python train.py --n_layer=8 --d_model=640 --n_experts=16 --experts_per_token=3 --d_expert=416 --d_shared_expert=0 --activation="swiglu" --moe_layers=[2, 3, 4, 5, 6, 7] --router_score="softmax" --normalize_top_k=false --routed_scale=1.0 --balance_loss=0.00598 --balance_bias=false --init_std_router=0.00653 --lr_router=0.000528 --n_head=8 --n_kv_head=8 --head_dim=64 --vocab_size=16384 --norm="rmsnorm" --norm_place="pre" --norm_eps=1e-05 --positions="rope" --rope_base=10000.0 --rope_fraction=1.0 --qk_norm=false --attn_scale=0.125 --tie_embeddings=false --parallel_block=false --init="uniform" --init_std_qkv=0.0167 --init_std_o=0.00417 --init_std_up=0.0167 --init_std_down=0.00417 --optimizer="soap_variant" --lr=0.00216 --beta1=0.95 --beta2=0.99 --weight_decay=0.14 --lr_head=0.00366 --grad_clip=2.0 --warmup_steps=200 --schedule="cos" --final_lr_fraction=0.1 --batch_tokens=[65536, 131072, 262144] --seq_len=1024 --doc_mask=true --train_tokens=552600000 --steps=4073 --dataset="wikipedia_en"
Below are experts of layer 4 (counted from 0) of a mixture-of-experts language model. Rows are named down (a neuron's output weights, with its number) and show model dimensions 480-559. Each number is 128 + 32 x the weight over its row's rms, rounded and kept within 0 to 255. Numbers have three digits each.
Before each expert's rows: "comes before" lists some tokens at least twice as common just after its tokens as in all text. This comes from a sample of Wikipedia text that the model never trained on. Tokens count by the router's weight.

# expert 12
comes before: "0", " | ", "1", "2", "3", "4"
down0:110101141153070135122151085151131099099172094118118122125185128132119124148110141131114166064115133132104094145113144171120170136134085113143110105167146154085120141197136126126119196108113126143126128117113133121173116109191109188125137151
down1:129164175106149138126117140108152080117133114074106130134190103158120102104094109153060148154092129131185106184080151125111089197121102093168156140127148075129155180097110069118133137132073152095144144142167123147201160135158118106128122150
down2:145157150173116062142105114124037122124104057150113107125159255117111105161149088171160160140158110129095063091141131082155126159121169180078110097058076149119119163126071108146104098055131128072089165119114197242051143132110121043123079117
down3:133170149133026137095151082154114166087163091165133114168095104124174083127093094141105153126097152106128146125164104160105110150093079173190136121100106085087121107119111126130105135100186152181129142147073110111126104132113161141132113121
down4:160078203093120081070056143123076118159065086137097139130132115132120091154138121090166158127192128135146124132117075128160104192151112137125123155126148114136134192180205156095157144116126203151112116115153145106144165144151138177136107110
down5:175115069128087132120178103175122124148138178181072176135127139129130101158119143123135195109169128136095104128140096084083149137086110186177123157175074159118096197153112145116099147136084185084054116144077126093134155102165133069158118055
down6:175147079173138068117117093155140104133087130187121145099146088160168139175097123149082142130048131165146118146198120175157093103090118116110075163122148147131145153118121133133142174130174114120135072110144133114173145126106121188144142143
down7:126183141099106142150124107136138166127157153118138154206172123111184087141099115100132120126091133143116147085134132066131229141116149112194124104136203147150133184141118163141144143108095117127064175142101099168125147123146040136096175122
down8:159153125174177171112180106162154124069146085146157109134087146133119144103152128126091145145149194157146146107063122117151141128114175121125149155117190116150117129123065130151109120170157165092092088120181143180137116156119122109160062147
down9:186151136098160131125141104065104085149163155196144170126128136119106127115032099161131083170113099129120130140153160095095127168097163132106112142145095116184157124097109116098107126138131145154131114133140121128172100104137146096112098083
down10:121171134139099171162127140113109115111169127162151179085119084088167136099109148164146159072148114099132113033113200133129173159113143115157101153158121113154147181081110122126123154141081135144155105089145133076134086148082126136144179162
down11:119091136137149114153157096169095067132105140137151150107130144122143071098143208157106113131129131115146127159100116152108142108133077093047091099163084167150124087183133103108135134158105134158115132117118157025141154126124193118088125149
down12:196134153160151133173075091167137170162109165094145111176087150080095128133151157127156148064110125159126127110146106146111094136101126113084128185117130088095121017100141129130095127156094125098153166050117165157193066127039148125186151155
down13:169114062121093078161095136150127093141166102137097103130104103175121212181116116110072144101106177165125106123124182142131130175124149083139054147136147109137105150080163110086124169144128156091146098133095101105110058144141147118118126115
down14:099134115207135125116127115146126179162114138128124102149166082143154127101141084167123131171104133087089043142106153113232170126101150071116160140119100101122114163168127132134138175146144172121119124200091088102144110117139068167173152106
down15:159132101064127095126130137159147119149160157137171165129073163094076164116133118113123120130134101167135158132196090128121111112089165087103112120157099140130110142115106119111130139129150135143160101103138161120138196069070133137076176133
down16:145091142177100141140142167128079140164135068111052044106087167156116169092130139112148127111119160080099133118099091124121122099154063056058134094131121117153152117119147079192127125117115188146143090087179161160202163108158145134126116090
down17:158115149080131104112091198137107148102144180195117058156122154126169148146183137115136170142140133096127109115134063080126116117093086146174102121145130121197138132174150144154107120162126184100131122160110125050115130102116156122052067097
down18:065223131214126096138091112118166149157121122046132119103129113138106067130112140028129136127176158127171116164111102072161148139121173100122118099090120111100171137196171168154137093060084132179170170167131135136108148078079167113161103104
down19:111148100080063095142140171121108114161143079085136091053123116103140120112128135136135188152150129113120118092065143087091182161134185112164086087131047133116098100069054132161134156140134120074132170191082123135170094086153099110126104214
down20:160129165156096171072115126173143114121166157146137163136105159083122117103110108148173168093164129090179169121181131106099156181091121099076151159130148128085082186165151112103127121210181128143154098105129110120092116115127087112161140148
down21:180121115133156181131139132092122065154103166118117149091153123139157142122063174155099112150171132144137142088117106131140135159156114157120124156168128162191121100120175133114187136102167100126099081132090125175101072095086119149135110138
down22:100137141117074136095132128160090135101205128080114121144126122124196102097142108143094127178112171147164143111197105179113097184118104133108133141123134164126090153094086086094150094104141171138169133129107122124107156170151140190174100109
down23:129107056131114168149153093091141151146130136107096159106143080155127107085139139149150128093094102144110122087154184169165141155118098143159122133125166189143138144149082131134096154123140141146134107168098100129127067133110178113094122131
down24:137122122149123135062060076113106114120145097113160141076105136219123147130167124070111160108071160186093171136125151221081130088195142167087132150144121083105092150084121123130075129137146116091116178134192151169093153122196098108095122039
down25:131146086151105132124136093079115098118165098129125059169138112097178068129095124099161097082095120139191120120127105157072083176140156128079160115141158150116131152118102104066157152129112187109156127199156133072182117191129112085126127152
down26:135173117138176130119156163108169108106106116125150160125082114148129167145184186136110121066133144135104105053193150139138126150144115122050141157124076106177120134169089115181075139069187065123190158179181212181104146102136126126095106098
down27:087118125139106099156174162126122137106130175147134074142144091134065141157154096134096147132115154099127149138063209129135162144113181150141115108172051138086136119098079104182140088101143148134179074081131178105130193158061161059121095124
down28:128104058110117094116133141151068115172213093058153183149134181123122102204123119160137100136102115088138125118114167141120080149137127148123094116147132171163122130118087083120080093151150131130163118124151148108111147177129092128077072100
down29:146174103157184173091134154125092142073108137102139188087138137178088158110105117158164130159069113143102121147119134095172136089150101097160109095216141164127116113134075181093143149146149150127108162092134144143156078091103147103128151193
down30:120120073115125158095199148097128169110120140114110124143100134150171117134132145144058080119162135092130159134091129126115087161144123099120069120108153077054168120125124140099105158190141180104130143045110123119073128169099092078112155111
down31:148165112115120089161145135143055136078166151149150110091163141156141143137112080147103145136116133173118102135145172138147108079160149112161131097121092070137134109139093166078098120137147177096102172197086118121136144133191110156091108078
down32:175180120209169131129123112152118135078066169138107115093145113131173124148138141092104082157085111104123137125179106123105151132082092115118122093122111111092152107156147188111112135120124116100124136067176085084141163172158130140099132074
down33:141121123086159136109213121117115212145118168135172169132107156200094093150108164088146117079096120127072093139122117105113071134062148119155103106101142158118191139143100138143103184196121097131091097108136141097143137088130185143098144164
down34:169150105157133073127211181098168136094147148139091170114100067172128103106162098169107130160124080124112135097058150156166130100071106152130112155139138130162150120128118118167138083094113172113135109097120076130100163102137096087161134061
down35:152079099131078100126148125160111122068107133118154186117169126142103166134069133130146073162077118126103120090137189130072116081129104097098110087064082146145100157166125144214123143172153132123132113157086166194162156102142106108152134137
down36:125129159098155090113095146166120108158127087146146115100130130152123071184127173119088111193173094152098166116153122162165092121122122166103127102137123077164115127165177062139086122144094112141159117098179148101103143079136187118104152036
down37:154081165082199094100118149185157103087105137095090078145116161126158112169161185132105096150131105201122121123160134153129169127118123211101098099185099112164128109106169081124167129154097084126103036147118109193140099093187076152131199115
down38:095111105078150107123149096132130104127107033147111142080094154130104133141083102158169120113113120177205119136160119165144149108215126184121120126139192126095155127198091146152065100077103154104170204120064138109107134192198113115162123133
down39:103134143147119100127153144110112079112154093114164158086133140142153131079144138206107104152133112112144076083193153132130138091111114126146084184154137089133128124156182173082160112110123179076145103171150111130102162080136132088158105134
down40:140176118081178075121104123148153076092143172105144170153127158107074102144130071106139098113123105110120175139120098084135158077078124146121137069097117157123095120173109100126098133154127149208106137098097111137113152074151108080141116082
down41:173147130105156158143083145177105167114098123069085178109223167112096140130114089091149090152113104130085147140113111125133139146153141140120140119120119142113162151166146080123142172115157108089123149170066133174134105103120125114162088087
down42:135141135110133166122120137155074180141173118143127082088158131108152084131108049128002173116139135128161120119139120163126127113121127159186133099164069060202148106134184192163079114134149155128081152127072121087127121090129182141112201133
down43:158157157159112125105148163119092109150130104086183135100139126083095190081100165093114162131145040124103180133111090108071173128148094094152135092151119123132135049141117153170136193107099123137102106166110141143128084146140129134123175136
down44:125186111115152092199125138120073128140138095092159197164174156099109164181116115101164126203085161166160167111170125152146128160149056130092141102105125141138105157113110085122099050096141136112156134144169155162106103166098158178104101125
down45:155151151108116140087193199132105128129148173170147119135124164060193126097226061175083118087073122148127152155165144093144082105134123093169127127182183142120201146133213162149136070096062093071169099182097139139137165150119109093123180082
down46:161138140126114121150157184148100131152116123107133075121104078160108115145092175081138182074112188159126183174169153125163088089123066180135190133158122205118127100077146104145118113164110075104150129143122175109120135075088129117138109112
down47:115224116128114119052108104097137173172154118147109047108110124110122159134119130189097141119061153167148129122161104128134148138101137162079133169109138147095132111103142088088090205142113089139123149140086134100115172165169101127187126181
down48:180107137121097165128172118126150165107127187184122116158099105114070121112165137131087079122110136107137124094122151132167085101137135091141054127141174122137103137138146138119096144115106167092190189143113154174101173169108087159145168150
down49:168146115095098111124147111171156140127102134091135143148134130051131101131163189105119123113127100066140166114142160194128166122157121124126184161125160075111156059153114130123081083143088148143159120140115131100144143151151129137134101171
down50:125126145162050160219188118159095152038158120146173135117159147149213096139073108144103163119103110084092145115131121118128176132126108118116170111108150122150121088141174183115175111200113163162134112161139133168121116133186093151178131172
down51:131169110224142112142078103086127150141084058131133083111101113156135130099170102128130154158129138151136094124119118178108150152137145083085109147150153125129116135136138114150111095139171140156149085141030144143143171125123137079144139145
down52:117172156121127088113110085126136140144125118110218107171102127155035178182186097121116144081094199132105099057105107069132121109131163151147162113176127117154125101173139139127112090214149147191136157165090129115116131175087153099141111123

# expert 10
comes before: " | ", ".", "–", " |", ", ", ","
down0:125116140160138148112105143138138162174107157113160163057136118131132167138148128130116126107166185155147077154159141134178152164155093123098116113128127133152125172111114149196093092140142152147133119177174139124173149066078158225134138163
down1:142097141164116071109156090059130117108139122041142152131124125134171071152130140128136163176095146125166121113148115135116130187103161075060142115081166103117113146126142120161074083163115164102166139118085166056136112127105128109105056091
down2:104164081162082127055113129114208176129174142153092132152146183141151159083137130130136152113134136129141163154199101152155123086089130149083172115145139131128123176132144068099098087155118135146087146116125136172136085121103102145082111154
down3:099172136156195106152133088183133145171051141138089149166099158107120204107192175151115132158142147054131106085109119149133128106096109098077156086117087118119114100165111093121092133121126122095099156130090140122111099167109150138163118119
down4:088141145153144129119154079129147185141087078117119158178093145154143128136135123081129118065150129186047123059108144077124074094135133106096078146157025109139093090134141112169173101137182047109175199094155169130116145143136092150054117095
down5:165111160103112090132134106075123112106126128187088091128152107136106127090097127152096130188123143178059082115060107136089117110111103154087142134139090132103144121114165149068133138114083111153170159099087105132099142145136096143111145113
down6:112041180116171154066153183202139103119116161149137174149116117108111140094099088135107107166153081131109117085153129088095144131157130168114144124180151138139171136159116135142157094171134124157129122152124185135177103120125121133112170093
down7:181123141134138136127164201131098128107113143133143102109103138144175146079136135135165163133130191125191156080131126074122092074146051137090078088126125152145167138152089148096118173147108168104123194128101181189102118131121104097092103135
down8:115185184152113146153162109079159114125139058144167105170095134053071076104161135070090107129137115101150140107126118052085137124149155195099120130145109123119163117171085099127123104137170121129122187105125174097137149176118094108138168105
down9:134126117087134173165099095137134082057119092154146157107112104127145138148104181148156078080125109122178171082134105126099141115117165079087069106143105110125214154130167201134133141101170145158174120129162119129096120156131121143118113115
down10:077106171124127139162144129131090138105086030136088188155123124121128106088185111155183100131118114171149178107121134162123030109124155139116122082148170163219132107165088150109112145146110132148106068149117117091168130137092117052098105129
down11:100132154080140123167112087111182169123131173132127102181111079128117123133142112022194128158150117145118113116118119126166166159135157147181117156113107118120096162135150125165068155098115185199164090186132151127077170095134107074069060133
down12:102198139080110134130102170089093155133102121070126144148139138165170100119155142141106139139117155134092138122163114104151165154149133121089131148133104157127102127174105186105142098100158109109172075117161139103080150123122098149117158160
down13:159137149118144134167114093153119127131126164053173117097081138142136081167148179105132134070072141078116114123106142104135123152135114086108140166132133104119110114148138129091184096133143142105139103130188138160118127155118161057147137124
down14:142121133124125179071159134108105163066120109135174067109131118073103111112080140102134096103129084115107123138108136141132114097126201089150110119133129059158182158076068111125159163115124163135113148160094104137090182175112164107158087086
down15:144140171029160110083135193130130156117098137140112156146101161157091125152102139108142132116102120080103123099115179164119110139082160121092110102137142104153152098110114106084081100137123107110158164097082058106108112105111120157140131203
down16:066143129170142145194154091120065129159169188160085126141101136058168138137124125126123088157124145115140076160132095132156164138175126140146198106087101119127131128091143125152106093085167123103104134135110096136141043162117115126114168114
down17:114159129205156173078108185146060188117141056136112142127089204137211178133116184150092095110123142142148098112231128096164102177133103133115143164210147108114098134090115140143069122093140138165130161171135149132127122143136129143153167121
down18:086145132123102128178175123170178102049119102092187168110129171125154103079140104125136110098095127145095112177059124185098144135125184204092085157123122111233090114162180103118138114154123066180103128176118094169137095136075072135188121113
down19:151133171101073162161168134121106104114176134097105130145115139168107134163157120137133160156124144160146123138131081174077102162169121150127126143117155083151147160193152103086150204140160136091110100096144122180130164144153096169100116159
down20:099115105196169151133152093149085124144148155113069164096172128116075100121113112124099101089117040120137130139153170116118196120118077113119092132074111116169115179146155135091161169144104089148162184095134128078159138100052150133072112153
down21:103162156070138154138160122142107117088125144092166089150140131110138169152172143079152074083108162141119098114078091147175127086123129058149118108123153129138126116067186121088147092156147124103142153101109202218118079129075187140140118179
down22:090088094067134162138115139125170171116138089117130161155093169145132086207112131105085073110121121111096139131124156126136117150094119114166149137136137155146158155189143118146153113121193135155121128126101150137136092092152148159098114155
down23:133130163104086165141091069144088123174080124180109184123116139156157130097146138133175163162172063115099148083151211128137109112142152123152158106189120149122136116122122116110104096099124131128075121131110127133170182086159141112102132146
down24:137069151238102152185132123120109095179146048097108145114172135138151113143089184165154153108186117152153072134136173099111136175160093125079197158054113131134096127069128159096163221180150093098131148115105137152098143052095113104091106080
down25:114115119111115131139154167109086127124183149083139112112130108132068117104181105140159180155174209083124102094082214117141126084186113177139109120129141063108119109087065115112114132093111162158170142058133151118126123141189159132159081073
down26:088136148173130115100112098141112117190152015152150085115128084130164112113095065122169119122145160131156122073170138161144127164196150158156116112112118172170129097143122111089095174125168211118137150099171099090148117175105160149143122100
down27:098064169061122151119101086084120168146066155129121140149086150149052144145131166089150093156185091138132074100171140125165154128087146148147158091158152081135155177117116129130120112167138152087061102121093125101105124125111122180157115100
down28:183131149120107061122074146101116163057127089197161173044132105102172173164051112117176063120070125132077111153127135159184128126097151113165175179120132164175122145069128174105157142093121107122129145151148165120106183179157095115100123097
down29:171123078141130118051120092126087147117135151082108101160153133099112147114144116170123186068104102157119103143113127161148115107085104119129081106133127226126149097131147078119115157180207097118075171084112177138135128087137080196130135148
down30:144138153112154104142160088126109146139133123144125092090142110163115128143146080116171098172122149056128113088031121074134141102137120133109106166148049113092104109093090153151119131052069138159124114090120095120134051045160095116109097153
down31:145131140138214136142117181135090112145131055141210071221160208156157154134114095090100108156063143095101144130130124186108111134133150131128112101090099119140148104118138090178143071152066152152145119070113142145123069113118143162109200069
down32:145127099122093158157096144103152055115189085181177105100108133151153129131153155188132125172109090177074129187125135115203163121121087098158179141140200106134088148105117119114094151154138107146076125126119093118089134143122154166059073105
down33:145104110122173097113085155129123146131103119186128154145067076101102153167085145087172209132130109191098096215155109180088149109173145141255094118089155111156143161156158167128139166172089098141168113112104143111147175162157145112079114113
down34:118118146130104170195168121151138070075086105104132174177137159141172155122158134122150133160117104079114120113142160121145149141132199089114095144147127152147136101106167109102115129143134130137095119167154134127111168104135124105065119139
down35:067128128094127110164109076161138114132184111134071152064171113129080125118118122137143105176092102070115096099125105081150157102103126092091187103194145137140181151129129117103164151139161124099117111157158102101154147174063154078165129122
down36:091128153075141146119126175168147181115097130115122094133122119042120091109130090079102145110142116135102087101130087176134147166092112128089079135168140150085157166122087136106124142024128203162081101133127187109131137118117089066071053083
down37:141140155155111169163098120151157098094141071159090086130192120083052118164135186151139169148121109108153171131156169095158074143143103121192117098124079153117185089139118094142143071134161105156136147093107082146113196144150161117137134179
down38:128110179126099093163115131093152168102124127164131165099119100109120124137072114137125106120099113090081107131155151066152102172135105124107160113143114151159192086101107083170136102081107167160173132150126157124120106068154094078118082125
down39:146130151063133139183157131196121113121101150147070181141150100147139178089082132105168083118126130222132113103144150186088118148154153117152088089136103126160109149104112133126074175133131138090106157112076156154104170132146210130144164137
down40:177120138113126155145161158148130058084101165192150232160132076104130164167112096128134146133113085125100138117178163129183124100096145196117110187133101118187130162117170096115079095096199132121169136107139125161110188108116060107111079107
down41:064094143120119097112118142147162137110198137119098124137150109133116117072152106086173118124103089145149056130100129119168167146113083120068155083121123185176056162072142124182126149123139083161113089146128140112128150188122184102099124133
down42:084157155193108173181143113104152128125165098136091136153064124145198137137124074093080180140157189145166116115143134091163104098156117103194128148136100162000133136149142133133153160116169087100184157066131085153176154125143093084136116114
down43:126131141170088203126142112103107113108133117173165140145173157172086160144124145173144128113088129100155160157131085106156121123114119110132087071140171116090177055073115133120178111127120129166174145101096139142152145179104180144075151119
down44:115190106166204107129151106157101111141086089101123117112125115110148150153148120112086139114122131105095097141100089133105119172159120113142164123133133101157099133116181125182131142206156145085190143134128093149019111131146163171187133133
down45:105185142087106188120161133115130106204128135110137109152122169091172101120120223128108145102092115183124124131122095187168086151218117128215175098136094158146128117088090092165141150120114106162072136116156093143131142106163090162125196091
down46:113121120169129086110151127157128091162091105081136178191136148160121130053049118145116123115117159097125186139138131138179113133171140160183177109134107142119073175195139177110153056111098124099139153102159166121171148125112153117118086110
down47:095098160129145116063092141145175092117114127100136157157125209109154060151123179042099071118105082131148147136141127146146098102032138182141183109157129145135155121083154140172075114123151067173109133144125150099070177133067164163154163164
down48:170085116079109068141098115101112164166191127148118128112135126152168179142144116151104144095180165077090098107119124230159116126113094181183170119148107172127106073177159134170118026087143122094122115119096131140121148150072099131128141097
down49:137124095113175132164157097101092118126105154175185158129080109181149145087104155088139106127107119099156180142201124132148120162091188136155072109109154093134177167029175116074156113174166110111180113174106100100127157107101144120087120144
down50:079097139119119086045118150154157115086151104142105095180111162157143159144228027184136103089081129149115130060084151120147160119157135080103163083145096151117100150115170138131110082134136120131082093151153136207149119139161129109086116162
down51:114130117117144127150142148126106152173122065178178102145100137071171112186132108154125145116139145163140027145125149054107144147146091088134144140091139130142091141124183122123126160146063145144103162184177114145189110105118162159167171142
down52:113064125124131125146112078151156108087061138130048095184185122162128041138166119126110166118146164147081122082098075077123185084143131056137139195089118108142135181183125126105163051139150136055097175149098100061128109148198126143117084093

# expert 4
comes before: "\n", "\n\n", "| ", "The", "==", "|"
down0:129121143139146141109105109068114091108135141085120141082156104079123087113163092157083123094171149137144154071034158126145138121216119090136120117104089106138136134141145111117124135108138170101122102182094126160103052100077131068112146109
down1:138142107198079122117144149122102147117116118176146145123155151043100099102085108142132132113169109141153100147108172100084105072182120062155077144108118061071180102123124078167126118128142084095151156145104153113157106126092095100145105135
down2:122164165142115092126115099082107103162159170130139165142154105145108113196095113068144110083134095101123149141138104133161183116088122093160119083128118179151133124065146084151149163149181111177105106084099135097157164117142099135118149161
down3:131059102113099149103169176107096136116129111131115142122100137135175147174164109139162148144169162120127094105194144187142061148104134145034134138143159172162110142157134157128176130121089052133136105083154122201093141141097181168126083178
down4:197099111148161113163153112119126148116135136140113086151145098152129189200068186164081161147142138193105127173112076107166082116142090190118129091152185094149091169126145151104162152141146119153209157071138045124092168154139119126141122110
down5:116112139164120151098098150147109128180090144146079112135114116131099109077106158161167137181151140161197150136126131129078163168106163163133101103096094082117105160069115145111117179136158140120118117129105176165141113141074122125220173158
down6:203138111112115119145154117119092144134137069098112168111147159131098116185122204155118083109137131105113106066164120088068122097181098146066124175136172126134187192119139178129141148103146133093163157114118152099161122099142124091132147163
down7:118137105130119172144117115112129167166199152149163104093149126120100095080118139124129150153131122112152085152192156137114119112148159143101112140127135175138174225074089131126179126165108151161117031116114056125121122134125147109146021142
down8:131120156104129110145121164146098108110099139057186114163094128178132080133094187111089127107114117095100116181163165131092165167126153111169119127137146092129101113138120094106102139135093101122128131145127129131136108127104130147153150133
down9:114087190169123158130095129101106116122142122085138153140170112065152108116141122182108113103155130175161187182174116105187106109116184102140145150140148145130128130132119135190147081135135120080075160071096119153163091066143135135191116108
down10:167143052166109130151148111156131143166080096155134133086120121156119125099143154122128180127082110156100115141109126053112138111171102116114159116129131110118092102118117092131143161139154138115154133075140141186113081117148137141143072109
down11:094128119165107117156071145119127113141166165155185113173159124104163121079108111079106108176159197126144118109082081074155130177089123160124110166159178156156138158143137104127144128148094118131142124161115087157065140122121123114090140140
down12:138089124089112114159151156145129100104086109135145036137081098129142131109097126151200115113091120149145089101160158154144102083127061163206124144149159095171120116118063176158118146065047120089143137095090146118140169143103070118098147146
down13:070139133120102164169141189182133146128178120139113151150107143125076115111096144126094118124163114134076091142161107133144111154173162093087128064136132082143099170093119114148103147156124153030143168121119216102109121128111136143137140116
down14:135156118156141106148150129138152128118121143125125103118130079162106144129180139059151140109122061093194135157066118110052160100143146143116125059148154153162145116133111076145121136169163107152145096136121150110070121142157097138138106151
down15:063148102088135172149155115156130169165123175136148082111114152153128130095140129134074121120098154096137142112071136100176165144169047149116100083135084157144109202173136185114174127131128184129120083099136106120148166145141141086083123075
down16:096113127109107130143170094095125123164029099123132099108149104157145069119111166131111144104206076142171133148103151170117174130112043122112114060162085126137079087068167101078186104137115155107078142097138156125119124120123200071139200122
down17:160122105079125116094082101145182104146148133109166095133102145096091122094143135124155145155143135051160129075122115124136162092131155131115121135200053125110144113138131135073141204119102145098117129151132100140115074130133143151134089127
down18:085078088165125151095126115136087177100074144092095137184163143135110117165178092163121123104127115127122105114149099163151130149130132138142050124152163166175165097105155104127092093119107094062128216096196102169160109160085139123149109154
down19:168167088115130227110185179092140108086121112139091138078129142181068150127143146097092172133116096098117085140096201109170091105101138164134119083161130170115130121155101096146145143133098146086144128190114071063126101131199120091167222148
down20:159068156179100136082114091087161133178134170091081168115142165171121128125089153127100129133160120133109088037147093121197148134140148066064156158136091100138149164131087020090162147095091181137098147129139093083132060131134161112160110155
down21:139185065165113107089117156131137152133116152082155115135169153154109152123166170126100104137099110122130101234160119119098115095110136170210159058133114159157095136166183096061088091198119122109113111103105150154074130113140132095080128162
down22:083141136076086111151095108090099137149111133121154147167190133132136170121099148173175139069136182153084121101130149094118120157117114121073160121127197167177130183153122100125095136166082102080106113125153126180088107083147138140119157101
down23:099169125210118133159120168146128154115112080138136150090123121027103063154131116142099154133119127105157129097083121098134145144116129128155105126081139095113082139140146066127124117101114178143138172123239126122113077112149151121143046174
down24:133163180164094085125132140141127166102112164082130132163128097121102170095143129114139133109179147132128182211089124154157090079135167166157109086115082143150136072138094116168131097073162113131119116129084169152094077100092107181132115122
down25:108114156056153146145151149115105123124087090125170113099109046119114165087109192109115130136099138127138065129152156155068138115153071127094080142137125071076105163095157180125133149072160132088135127136142127124113099143165129120090113117
down26:143142161116102195136174093133107046168117087201122075117146192047085153161107129178094126115086200137114098154122135087158065082088129124155145085096091080136132115107161096112120123109128133151143169155085153110153129145140138146087089139
down27:123124113139121115062165132140135125070132099135128055127077202055129143089113125136113150123120143113154159136130082088088127180117103184105131084058165141123112158119158132167123132188160094086119069153190140117142130104045104090165161171
down28:108107135081144188090100143170103173172131110186176140122134144138204084144084095104084124102176136052145141203117116107199112130160153153113131178141114126135117107135068117076140160102193126170135122089135130154127100047115116148144210168
down29:148160135147219148122102135060188127149104102147143131110151075130119099167063193129138158162116122083151158143128147104155119139153127114162180052100136142082162143093099167108109146113084092122169100187113077108092150149124142108094124103
down30:137111077117086101145097202154135107154156163126124148206112172124128094122086073093097105181181115113149166190116158109103127083169148121132179154108150112122125116183173161142148109112165174083054094127103161180088163100116110111105092110
down31:147126125132133088167155105120137193210156120099135114116132177153146093149106122140142129115120109183109124097161077071086090129115150120116151131116201100145196104103097148088091144099107146084156088072107164121166127090144087182114170123
down32:109059112138117141137100087107143058090109108112117097165097100088141097067168105129143115158107082115095096105043130142071110103087154134132163112119137143198163186146106096108177140111106041100169140135115072131083181111204126102188125180
down33:117151095116078190180084079109156169149155212120100140171164087172144133111131149077125186128133087165083159145157205078128164179172137207155163099096165130115094113079146090119134097125121130105146162091161050132115137158136077172115160106
down34:104161140178117163090133120189074179111094191185098070105124130076090172088115194097066092161073158098126149176141133105141129115078139172175145123159152096164137118144137117122179142155075097143141147103087084159144213144183157140137126165
down35:096065123136087155131130122129149097122159146188186142167154177195151122136185050110111073129189150096056153133134173160118141083133134102167106127096119077059116128120098126211107146111110116210184178105116124146111175056084163109163152136
down36:134158132132098173171058104089134136137149144093179123071152163138144131167141120138106091122093130152131134127166155135038117159128131149152083132125113118107108084154136176115141084103142137155125157080197107162113120145178101124149077178
down37:115181140105096114118117125136092177110197100138167161150110145134080121157146127148120113137193178136168073086107091095142163141081086114125083092124090134110088090089156140180144117135097133132136159107072086160124038117091117174143118040
down38:107150145115170139111101133073135163118100134104160089166148106147089122088118114110174159092145147106189116135096106169159124167146129110091095184105143181043095188154180110143140085170140125138105127138111124149171137146097139186136148119
down39:218135105123129168172087077115118128167164109090163150089047108130114174130138156130106139146130170147122128122154104142161137127140180189100175076118106125142135130150138135097137150137122119084125112129164112179145080209036118139191100151
down40:078163100161179093115092123124177141163056142114156138177107128124128122174136144133116122121183127163110126113119131130056112128153107097073131132098108150078115166115125104091167144118130089146129091091120093150135117108080110094102154160
down41:130140108088123100064161132205124183105134155146160119126191159133155134086211134161123120171175117140186165083117105049139147156164153057071095143136118202145147109124123126101090110102074112114112074157131129139111125146177112131098100168
down42:119146103126159096164068106081133127137118194083070124134132194115113102108168082170155076130212097167106174190153097110148114135132114089140107117095129167181107145164106191198097062117110132159150216104166110137153144152118112111182166118
down43:132099123094148212135145107172125133106139135144145142123156119116121136114163093113040147088108112145106084125135172163133108141086103171088152047077066072147172089094104110132105157101114130075086122126134099080147117134159133146143125107
down44:139128100116202107101125108162063162124124210090133116174126157157173139085163141106140144146122176088109115089110155164147128146168146122153104056069116099129169087188122139158180087104152157136132110104120131157085145142152169118161138114
down45:112097182099135113107056158154120075161175085112176161111149142146111134175109169105119141105065120169102174132118092148152072111139143150134145092115122144073167140158179131101119148105097163094126114096168134119159088104067137153138118116
down46:115127167129110137139168094121103175152103175136134128091165137114125198100120131118174143091163122115141153142105138133125128124134148136195138091154168092123112075196118161122118093136114135085099126117137130131085120082114129144150140146
down47:167125148149154025143151129193104146109105151087150085121151192164027093110126119174090140185120157056124084189170135121058139128177152187092170131115085120074095126113080121148088092135151112159154168090117158095109110132105126149200158117
down48:088137070160212095153161082113180138109095088120149120126145188110139083131173172086151126127118182148121110155103101100079136094127161167089142118154147101101107147135137049113092128124145106083072138153097128161113099132113128079182136090
down49:122150097058102124127172101109065088148083167117155206080145168069137123074098124141126157132104129120101088139163126098131108104138139115126131095127124101120134142140088086124097115100122186150093146103108156167127075132093111084090106117
down50:101115149155120160100094136138071134165080103141136161199136165190137172169149116121131106081159089140082164137103140138155094097184135113102112114108125146113131122155151069146111136216087142087111122163101167108176093153166188121128146152
down51:141144185118125121130092173102131131090102141182115070158159145099173104076117152093113103079162115130165073138103087142190106144126096094157087102130113149124207141141055092098119103113171143128134120116147097124144136122150108165180053114
down52:103160120140185116142101144170173092156148147114165156172049089130058179118139153139158090091120110142129106129143073124106130166127184130186133110162122175195095171151132135128139145088160111124134109107114101107155146194148173104129138107